Below are experts of layer 2 (counted from 0) of a mixture-of-experts language model. Rows are named router (the router's row for the expert), gate (a neuron's input weights, with its number), up (a neuron's input weights, with its number), down (a neuron's output weights, with its number) and show model dimensions 0-255. Each number is 128 + 32 x the weight over its row's rms, rounded and kept within 0 to 255. Numbers have three digits each.
After each expert's rows: a language model's description of what the expert responds to; "comes after" lists some tokens at least twice as common just before its tokens as in all text. This comes from a sample of Wikipedia text that the model never trained on. Tokens count by the router's weight.

# expert 15
router:130132136119208139122123082131112117083138089141148139113194133091162174132073108080147127118115143100117139159121124124102117108115135118126172143153130146092153092114129089101155125116122083144080162177171169148112157133167113064148157103168171147081098099146095114148153165154060138112097179184137136128068077185109126117143169110132140127073119088154145114153105134094105152055126186147095103147126092144134142168166125103101121089103060150113084177107034117134179144165112172174128164130110228106189082166096101172098141169141113106166155114111112120132160066148128130130196104202147123090115135133076152103131190127196144115145132141070119093166149132154094165146168149099126100144124149131099096186159131102120111151103116108094148078055051073159094096125119129
gate0:137132171098138173123179160154085061095114124132118160102173095144075111140102074158130124157116091076117112099120090097158102140124148140112110147162135137111087160103219144069132115129157138127156121138232113147134144160108140151117118082148146160151197153150137169169143106151117135109150098118153133170095105131128172088189119138154068179116113147140146123086108131135114100188155139094174108126104060132110136066154108155082171111148150134137187183157140166101147173068145129096201130145104126135127168126100146155124193103155127118077118090143098086110117112133158159100140099152128126072056076165099122137103135147119165099187125109034104143129100099120182131141184165101149129157107141068124136090097146080184041145098154161077083173112087188103131111138147115
up0:149114099137148150083147117196127101159146149118108183063131089121108103128125080117152163162137116094133129154152086078086103113126137144129098158140124171139128143096188133095128132134113119117150135129234115118139172093116120150146129167123130190113178157189150150150142084108095116116153141098116135156094137109124185102143108198200122172118135145167150168114153149153094128157173135078170132094089098108142089040172075074144185109145153096149187197103156154105111153093131108117192147162081115095123151073130130146158148074161084126104146083113081095132132115130128140090096088118103138099112066172088117198131116135130145093157156127083122148116076177104147115164160140145131084147085162135139128104051171062172043190092135120113135181141096186078137138115107110
down0:140138124116072168155102083146186139049106125160129150155201084105156163109102146124117124123124073141133167123149186110066142089150111114138108158110180059110119138141176118109163126157109135135094130115151143153056100174117111126173153146100109210143176137181141130138167082085128132085126149083101159050121091126138126180184136110108080135175134083146114129108145166153099144149113121143126202159098090131075167070090153105192078119181182081090145121149137154133123140171145106089129153131201064125187083121165064131136087169141102096106117094148134146097158117119129156157193067156113148138124136035104119121141144117144107149151132152103118154055135128105135129083062094138128106128089147138146203130202117116132123132168102106163124120136124127154088153101162126
It responds to: Year and number digits
comes after: "0", "9", "1", "2", "8", "7"

# expert 14
router:071228087094114139192156052177171172112164116110128178119109110155164096166115157127156176110168146136131174150091149123115109102150076104111088090150092186149128068142090075157123129166129168109107165120154157106146120102108152075164154203107091130140140134163135194134082102073138155185129145107181110151111143162147117163151125036094132127120112098187160191128133100144140126183126101159142117144144087070197136103090129107108141147163106152102171148121084080061110174181153115137161158167099100159127087147160105160134146146109148088145128128142157156131111158175172112157110115125160149101086144167085134109116151130121147103104157112095155148118119167150116093203143155144145134087202122133100084131063140165173125101172099113109163106169072146114134169099124167
gate2:153117125107071170148097093086136116170057096124131099105150137128135138083131131133103128118137136109159122128099156161131079151145157187059126168095112132117160065181122151159135130161090162119103101068129155060184116079209078106065140113107125155127129108090108079154145109131109132155188155104163135093139150091144118135097175093135149120115143136101078106092152117107182074153213149136176156106096071090134066173204126097138136091104141127112133132160138069107134136179106070119147081113125129116171112136088152099136107095108134135101125111116128137127160095112150146070178132191135182198124123119105158130112118182079110155128104193114102112189180097162078104161121113166089139153142160124152096140104197112110138099184135089152189155115147096097167061063117135
up2:100118177177118093181127163093072104177169131144078113136136155111166172150117180125172114174157131164075088086158078097112145114084115085170114134124104119069152131100095102154148099054125107157135111137110105099136180178118125134092130122164192141086104120155118175166148129146231123127112154141128156100107120146146128077158090174142098121124067082148194170141138159119108081144056123196162079142151128166157187078121174150090132141135147112115134191169119159164110144160156149150139156087111107159100167115115085133130120150123086130120105136132082178099102151097150102133091131089139123135099164153160121112149145123170169132098152166144064147102146113199147144124139194138112172121119161077099136156154070111119140160035106138178133165122027137153129128179150111
down2:174084117118137163148065134140104117118165176017143090192116141083118119110111092168111124151082152102176105105209164097104151057176102135185163116076182106097144148095153180161130127152098109083130103162102135164114168157152123171114103128153102087149087117128154176112126109086162105080151133161125134119141117089124153146149109123139127156174150135143089166156123123097075087081062060099094131139060082142111096148150151103123070155138076141121115112112158112099110095136123136102133074077171126174107096160120140118155189116144119156113184173133117157144174117123102127211119169096089139098160157062127087076134146109117073113080197112077136144099107161147104105098149166141100117120082102116142091203113108200129113123142111157135119130138149064148142159158099125
It responds to: Word-start pieces and numbers
comes after: " ", " the", " |", " of", " by", "."

# expert 8
router:098166085129116158163152079144165161094144120133076165112105136167150065154125161085171189123166142098119134120095143112077138097127091085137080100149094194150148092150094073166112164184125149113121164132138152120145133102092161063161148193122109154166114138150119170111082092091111157182086146091170087119115156145132090135126164005091137105127064114175139181148156121073145116168129085170167111153126097068194108109096128116121107147144108135123145148141086103089108152197131124097158175163087093147103135143153073151117139166159131069131123094113122136125090122170129116142098104134152132109097138183109155136123153149118145105111160158061156170107127161163127088139159138166149162100190161129091077121072190168154107103201084120101169154152092125134110159102131199
gate0:141127105150053165086125132109094109114153124144125095161115150045157163125069171106095168144093139134163136139142157125168162108136136134082153176141142102106089194106168156136105084148132110127161138207145137106132155101101087168102110124096107097101095097163100103124128158094121127158164120198113139120156072077128096137137107104122122101131113169112103125175174137102137156088164134160117103147157145211162114133152176096096138094167087111123105106189181085090138126196145035091133127099101170148137082145094095091156123064127161108177068116187115153107115142146168136140147095104151163159128163130126147152082153156147075138083101171162178074092152163166035149131108171147134100132176150141157153185165185135081147130145101160093139125085057088110092099108132095
up0:176111168176107147145111138097163070144076163151128101133132242115144098127118151071136111163132156183099168162163096075081124075095119065082159156116123143124202144157219121103095077151111075152139146143082145141158119111113174121109139116167116118141159099142147127137176161154156089143076071068155095158160059121135142156179159109040128117089075105080120141154107132135111130190119118113115126157146118147076102099112142121145120115164119157093114146123117119123080092126106065127169126130114116126110156162126120122130135101104153141133145121125079172111100190141087110087151127102109089156129145146081108240112107111149084105187138106071196190097105155156149148139162141129080149143139148165132114152121085148087145137097165144161159125127097091086092129051123115
down0:058153103101127203179127055119126128127095145150155137128143133178114069110128135071150120128104145093186112111180078116105130095135111115123098108106161107225104153108159092087128154114188159144082128106088139114136131204132102157161148124128116065084166167139104149106096131096133132171128129137143077151164105178111145140198164152122118122097112166165095132095066118095118175174103115121111123104152115142109164165082150153184079148169106183092154108116134193147141165123152139156159158120136119204163148103138134069128159100170106155073136140158079082180118146164166160122145120165141106122123138081102094125183142154103128176099108144155210124117094122174105163156126162091185181138156147166188117158099089131150148109181163191146147075193106128130109124099172107
It responds to: Scripts and list punctuation
comes after: " (", ",", ".", ":", " and", " of"

# expert 11
router:089198078104134138201174043153170166095143085113113179107135116154160071168131149132143175096165151131116146134096147144109141096142110110130088085150088177143102057125094066154149146172162140127093144121145159122145105112095165083155175184130097113144137153159151173132080107084087167172142135097193103126098158160138126158147171035091139110121094084173145189131154113128138110155134084156150125147120089089221147109100159119120149136145089130104179147143080112061117153189125149134145164166091096158117082124171093153113158147142174090132149088130138147110105133171155110152126082119156128090123123156095160099125158129132136103134162105091126164137134153176138099183184131173163138087199149138102100102077150163166114101186102135112179097165066145126129164096123181
gate2:126135165147102164136125148133146116120090192139059155139124119129182099146153129139164138121142135190148145137147156154076136127108123146158132138115180223153112151127149148136082178108130057145112118161136145119128128160139154116111116162118150147122158152157110108125153135122054172113194097111166118082163044149166116193177103154188127140144127160147187159125145137135091093019187164122125163110108111152126131150148111125171042128125139119141147131116158125090177084131084081074087092165143183156116147128108162159140106119106092111184134147144089137072133130122074142095196105152186114126119105110148125237146128072119152157091075078128164145126083102102150125069164090163166141122175129094130126107116088132089127137150036142079126149114105137150138081158113157
up2:106111159158104099130138140152181110136078171121084145103182151110096110146173135093207102131090114172169090116132163148090155130114101100113143120112161212122148157093165094119112128131112101123112049137085135117095075083103169100079133144123130104117106123157124118115094113108049251125131127091181110067148118137162100107169112142121117150128141079137118153161124111141077106081153096120159151057150122121104109138145101096185124126139134151134162172074110094076154146101112119152076083168134097123107122168065147155153077144097173131157182129141150122063116130116137171129179119180152135099022185094145092164184140133090172154161131163145113143122164146085105128087108144096142155086133061101131124163097087065088112177166065161135089109129147107127141105126143141
down2:115135095169135126118163104110159156101115085134081153038123132176154132145130113165128085138141064120131115191154112135095116146127129122097132073101159053156104145178161140077191131119135140083104089171071126150131166095139118143120115107056158131166202122155155116142157129159108112149166098156126179126143174171184113122135091171188093113175063117123088103121096144067108140201172101128119122078091148146112140124154082108094194123054120132117127161122113108087127097158119137083128141128206090161124144161119109069179115121117112094120160120126107166100127169081156100052082183157143135087076180149183148107109172074110123181133128163133154092100144115128155126147199166124137179100152114134133108128086181101101152119126164142162197109098132160136084096111109162
It responds to: Spaces in tables and ranges
comes after: " |", "|", "1", "2", "0", ","

# expert 10
router:151092078141108084112101148125125132098147128151089114127059083156106182031129113104146121096210063133115174156142181120120096117169113179120127150139117079175117147136132166119200117051119129151138072072136123108131132175117100175121148081176085013193103139127099098084110094148139180165199139143072102118127143110181146109129094158136127145170138150101144092088180147072142126132138089093072104109102118078103115124137163130134143181144088125138123110103192109181123114111180149111132115114161125128142164116144182153178170146082112092120137103171172130090116082173186152154142117127114070116109098101144134104157139122121101071156175125108136148176141130132113143152096123153163156168116142174123106164135161124137110192131167057064156156144110148099161120118154125
gate1:133109155146134119118145103116108150170164175129170117136164110125100123157120126161121126188132059186183097203160143140094178154109084145109116134105097125137120106083156150104127175133125131114117117160124073070146130136139177175111139130126115104104136147135059100167142148143191133123149109180125124108143101185148141164159125122108176077121159146133063170109176193139124102104081134055177163088103125074188141092183140069110199117099104153082122099098165119150188134138136152154109126098103117107164188150126132122135143086128122079135114096177121148094122096100127114159124151151154150134180159150121124103127166105108186140131187161099093082101153143102124106157146134140172143134095125202084150186067081146134071180060051119156155071072139156213117115127089154
up1:124090116171126119158130068093121117112131155136146061112145144140129150082144134151142064117093112165112154135188057105123088132132088119115115062143137122224122138183094138144103158113089129156129162082155130147182141138135099087127087156173121150020109128180167121079116123188093158178208141151136134103093109160149120187158123177097179160097178075152116144105116110078157139172114112112068171111189167085122120122155175110163102109101125198128150169134144100138128159119108112150178118124149116133128133188126136094116101166125099190135188109131136156124084122171109120090187061102096104072152143111105133164138207121130097099162127096098138141146195148103132159161169120109103120125117113129131127108089088092100124117095125175138154147123050173152163184095098132
down1:080206172170109147142141184136164141117118164175110089168156091096190129117113058104118129146140143070087098122108087131163109167121116137217085120109146136108101117152118099164125160133105133137118142102125145136113111115121121089113107107115074106071117160181177116133150164178118086071122083103116144124127196170078131150124180084113131162124133138092129157135136155116140161140143159125071135115177103151150049148172083045056090125139124149133108127164101142138173096068120106097122184181139145153188155079111083107124120084103086179151161128110145139185139142155065121123098128091104110140147152167112078083097124115124112141065063130167183190078163141089156135199106142123154164135103159146107132144086104089061165157117175114120120140138082096157097133088098113
It responds to: Word-continuation pieces
comes after: " P", "p", " p", "P", "in", "on"

# expert 12
router:107117133145149119095113090133139128173135122101142191172108118161131082117133154114178138144213117151158182135122153173182108117025152123109127130116115194124152118139121036184081124099172057102050121137127120089084080088066172144124117169119119094065139207138082132100115124140172124163096177148141135070115161150157150142130128129128167081141062127170136194183182116127103099134117102124174130123100147115113108089115159100093148125155146133085115157145131096085185139218119067113096124147079113145159118167137127166156145137145117122130134075123103173126153151079149128144139085125131093080173120108094087059119106148077187148146118103159111149124097154159168128146153151133148097075182084189105117091140117144123109107166125167179143122133151125104099145107159172
gate0:142100110166154130110118156115153135191194092116150102148153176098098185038156091123159119166171071124084135135163104131168100200127157139172118105165172132101110135133128048137157135131110118104123129148199108069122088180138101132036152136092137112152118105164106175133171120143130138142126099097128135108082147121106163103167142154138186107153125181093070089162096095117114145094159125179131127147088137147153147144170161149146113100142087197180110126112137131132089131099119116150171127086069165115128088096130100125176136131118145075140150104086092147092150137132139067206197096132074111126113140146125132168088101110091133128079107117139113176123157106115099071118153120151052148160151107141109134125093136098154092135071097125222133057131094066115127083109068092
up0:079101129124194115125187140149124168147143124137149139068153176114085163086179173147151136101104129110131142145082135100181075176110177148095116099120171152079169153103128082142167186103087102122123120085088106038191167146130179145160118153139083163058089134105113107076147120109142147114105095110067128155143133125112111120163158092136186149137095160116132120159115142090144150114084131092119151130151109181135159132169184166193140139084058142099067235055107122117154148136144170079131178108148165164144134160094134170101164092118095110056137124102102193151121119106114158123108168112101077108082132136123118136106087166137087090114106139132105177101077168123091137085103150165145136111095196138101156119140092123140108150110123109141115167144049091171125141151149137
down0:097129196107119054118120147154220139150209129176189095154153172105107101136106088089172152166137188110085076141085159161113095108088163142138111061059103123121138084123144113122106163123068100123110082108141124128113128189124124138125099109111121132132176156087136164096118158103078089168143180111097155134146162139232123124155150115120096168079095165074149123168151167163140117111054145109166143169104121074095178146107153116155125139153165174096164144119148146115136158140127134146190112158123187140131133081077169179169163133189185108184136098114125158176162110132161109142155195068134113112120111145133147173125125187130101119154133096119069138110086096114086113162153124159090137157126094071133163181115087134132150103109129130083124166142138070108135119117131145
It responds to: Second piece after capital
comes after: " B", "B", " b", " K", " D", " C"

# expert 1
router:096187053136144139170110049173164160108163133122093179107127139215162096158139156084129192112161154146128132157088151107092148109154105114127099084173098155143097062167089065157159143175147143131083142140134138142137090118097164091159181190121112135137124141161152173133088099098094161151119122114132101126110162156154126157169156063093139133104108089217144173135170101137160097176130086162161108152124089072199118109083160142113146115152095162074168150147101061116078173170138131128178139163132094166118083082182107149129170157142147094117119118130127111104116135141168131163129089153158143105091137168071111095113165128100144140146111114072139153075129156161154091167161134162152126097184119139116114110066160159161131100153119108148186103160051111157120166093125175
gate1:139146137104103119092126120082075170048188124165093132150161149159114104171091143114171179142089183149143145073166183151094139123106172083187150173209136118091102108133126121134077111110092066130125184100082208175185177071140058107103152100126134093106129144173118118121153153107099123054138147058124130169101126155175138110091091168105116132162113168139146078189156106118143108066127140108119192087136113151103165158146143112070094140118127092129095101142166100115143176185138127150101127104094118109143123148166142172070101124143128078116143117092104116122098142110103149144174144100102088100052126143064149163111094102091171105110126136167119067127149119134107097148171136151172133145114139108151150079115131168124150138062098126097118200163125123123180151168088108
up1:080165097172140174116174131168181104180139148124109164110164132095124145203091128110147157145116173130161109168141147113113095139163127116109105147053194107152113135073155100095097102041131163061122107163181106186101181159164170121203099106149084072192123129132114112134087113127099119140153128145116154090151153163107110140146150077143091101124149104152142160058099141126159107096178165207115085132101135093171104118117100127137145103098146087121166110107107177103094147104105116118100112153100091098179178077134103110099084105130086155117083143206130094144186108114143137157161080119134132228147124053165095144153130154114124113146079132169132162108124105171108129085057107139104152132145135133120152095100087083163156150177127096165143122116096095143130160144091184
down1:089105111140089115114151113131136082109131172136077097136135156138153145141141133121046115137145040133139168141135147146094116098154146134085077160143129116195165087200138128112132085127135113109185112177178104164121127130130088141203142081088126149168216099133098133146113147125139120106171192128102092214113116115067087106159132148145079138128132122102180183199093176150109121103112090161153102060151132212081136108100116182151130049136090107109145110128176159120169156113143119183145128090146152128149184091123091144150145191130156142137136137094081173092111128123148086148133107130121113151130124130088091068143160191069138131103086162108193092191123121147138165105140156192128056146110140107124106137151120060118134154159087106071139144135116089112156116119142140
It responds to: Numeric separators and units
comes after: "4", "3", " (", "5", "6", "7"

# expert 2
router:091218090099123169211149052170164160092160134109062164125105081178171101166121166118152201100183165133114139126092151128117128099119126096098093088160077179155127072154087097158133134184164153116099172155181138108149091103103166056156192193117095148126117129164151181146085099088135141161135128143163127117114158175130108166138148053087156101126118078187147157135141140149135119159121084162160092154141080102219142112097139107140135141163123138080168150124111118077094153203159131134152170167060088167139085111139115115124149162122149096120116088122131145111096126140158117150125114141124108113111148199078132099109154157127143117123132115092163140116090155169134084164143125137153163114172151136088087148091156167162120104181109100138169116168091106104126170093128158
gate1:148123171073129120110162176163063125130001139187116132152114094121113106174200117100171198093093111126196057127120102136137164123116161110162161009063106097164125181158125155172098116125114139116199142150116118128150157138095151115136135093155164145166132105109119151131147159154152096135095116094216162204137120146123176120137177078206187131085152108156102122122121102144102147095097155121141120112160162111128129113174126165079041160136114103140085117149172137103115167075104123171119117126151150098154090132160117137141137174103153188129133091071128115198157132116113124174157116117145118155122109128055169143116141111137117123186114130169126136079110144148120133131129140148152107161131136166143166111143101143089185108130130128166105126118102075117117105081089152
up1:120130135122084125144106105138089110100096119126134158095127129130155095188158110125128110122114086073127077105070114098119158096127111163125125086135103099163150175186125133153146123131123093101184189125107063140164131169131135157137092120141126124176180088134168110086187138183147114112118138118170163092151164095077092117104144118136171114099134140168094144113135132160144123122063134140175089102187153098103141139159149122071066185090197163046163161133185122036076109079081144145146150173147131119137101157137099129131134124134135098139190144068133088171165092096085119100101144102109122111112148116034137126089137095117116126159104134192147102060172157173140138167146095116175185125159102171171160148208129089080126075149160143122045124131156096135108096099145108
down1:110142189164098069117133122086124105127135146206145117125116123089122163084143000125132117171140172098085134131113165113182110146121108087160110144102161118117138137087082089179077137102099142073128202097142094145147131190116122139102121194100168096104093114171095127115136102131100108116079179118120130130136101132154201165122134111040163124139131134116104101143108133125128121122128172136094134155188085142119141151168087141110145104171119096131105089105116144114072117150101152125122178155165142133135100101157025101130112119172143111126082105140137143170157172152171177129098150167097118101070150097095153205120097140121154147164116092129092110155228151162171158065158157205087123163103104141146141132109150134118118078136095139111131142140147133077130157073196141
It responds to: Nouns and table numbers
comes after: " ", " in", " the", " of", " January", " June"

# expert 3
router:132120103195117083180142076179116125133142156113190111103132113134157123131142164137106117115112161070039158108143139106151067130161126115098134083104143205099116160133143045156104135114126118112089169151124142146109161102079149109192121153054107079130105172133119144074112134089097169160098090113158106163112120101112112136142133153123131126132085150180078142100120078119086163125130139181140056139136175153214130131131095105108133189111102112154179137167089104081186150171151067062103150096138146147064122098097064078126160078131132144180087169135122119168179078124150172116117109107150132134079100151110171155136160100088170153135139127120088133132125125132135142132160116149095085090169116173093130130112152163147156086156087215072094065131076139104148123127093149
gate1:137142152103165149154120153066131135120152150089156153132096147162121072123105132108108161130159114059106197159108127110139158126160149143119181120110088127078131139142137073082146137187146123140137115091156189150131164081164096151162133133074160105129105137179140171140167119138105120114091144150149101098173063163129069107100100141059169143163119147099114096076179122134083156116094219140164100100132126106129122136156112186082078081079159078123170093103115073064138113132148124156157129159167145164071144150131112173106105091058148169103126110095138141124116116165145089133090125109155157154137108156147123114197153061095118131114102120127084075116119107136043173113082164072168121131146058113178152096123152134071139167103142108186081061153156104122109095115062089
up1:071104145134120167149139084146097126124126197127137163145142138157141142157133102155163102132152112090155081097093089148182135086185086133127088069077133133144074074136083127124092137106105137169108118151152115165068174174176116128107104175164093188162140122131063111091136134139111203101140123100131106130068075062103055072086069112092114125123129144132137167154123102139110076089128109148105131158100137124104072120130155142110153171138088152084127147116115125082088131128135129112070156033053080102183122167116177117155185132114081156135118138141141097104186165091144150140068174108156196087138142121139092125105148140115090111114117117121124163151145110070158159107158066142121175118196198164109149138138118149162147093154150169156138169099109120109180145189157107
down1:101159149097068151106180147119097161164127128109143123129066109097148140110142111138130137166092155127093149101106157046159153133095128121166103156093206164149159145145190154036156116128077090115151096083112165111095124122144095164097123117166128157161089119153105136098151188130094071098115130140083054185159126137137084116152100125115129161106195147133141116095127132137101153077083150131138112132145198084103053173158040074136148177108131132126120112195090083153155120099115057114155162139095093113153134141149162113093111062120158143110155085073120171139096091101147125138154116090111134160195138134119139120105154101103232161096095125139101122135099058089120172069088137141148130157145147115124161102135138123073110122183133135105172104139114166122060118132156095
It responds to: Copulas and auxiliaries
comes after: " to", " which", " and", " he", " It", " it"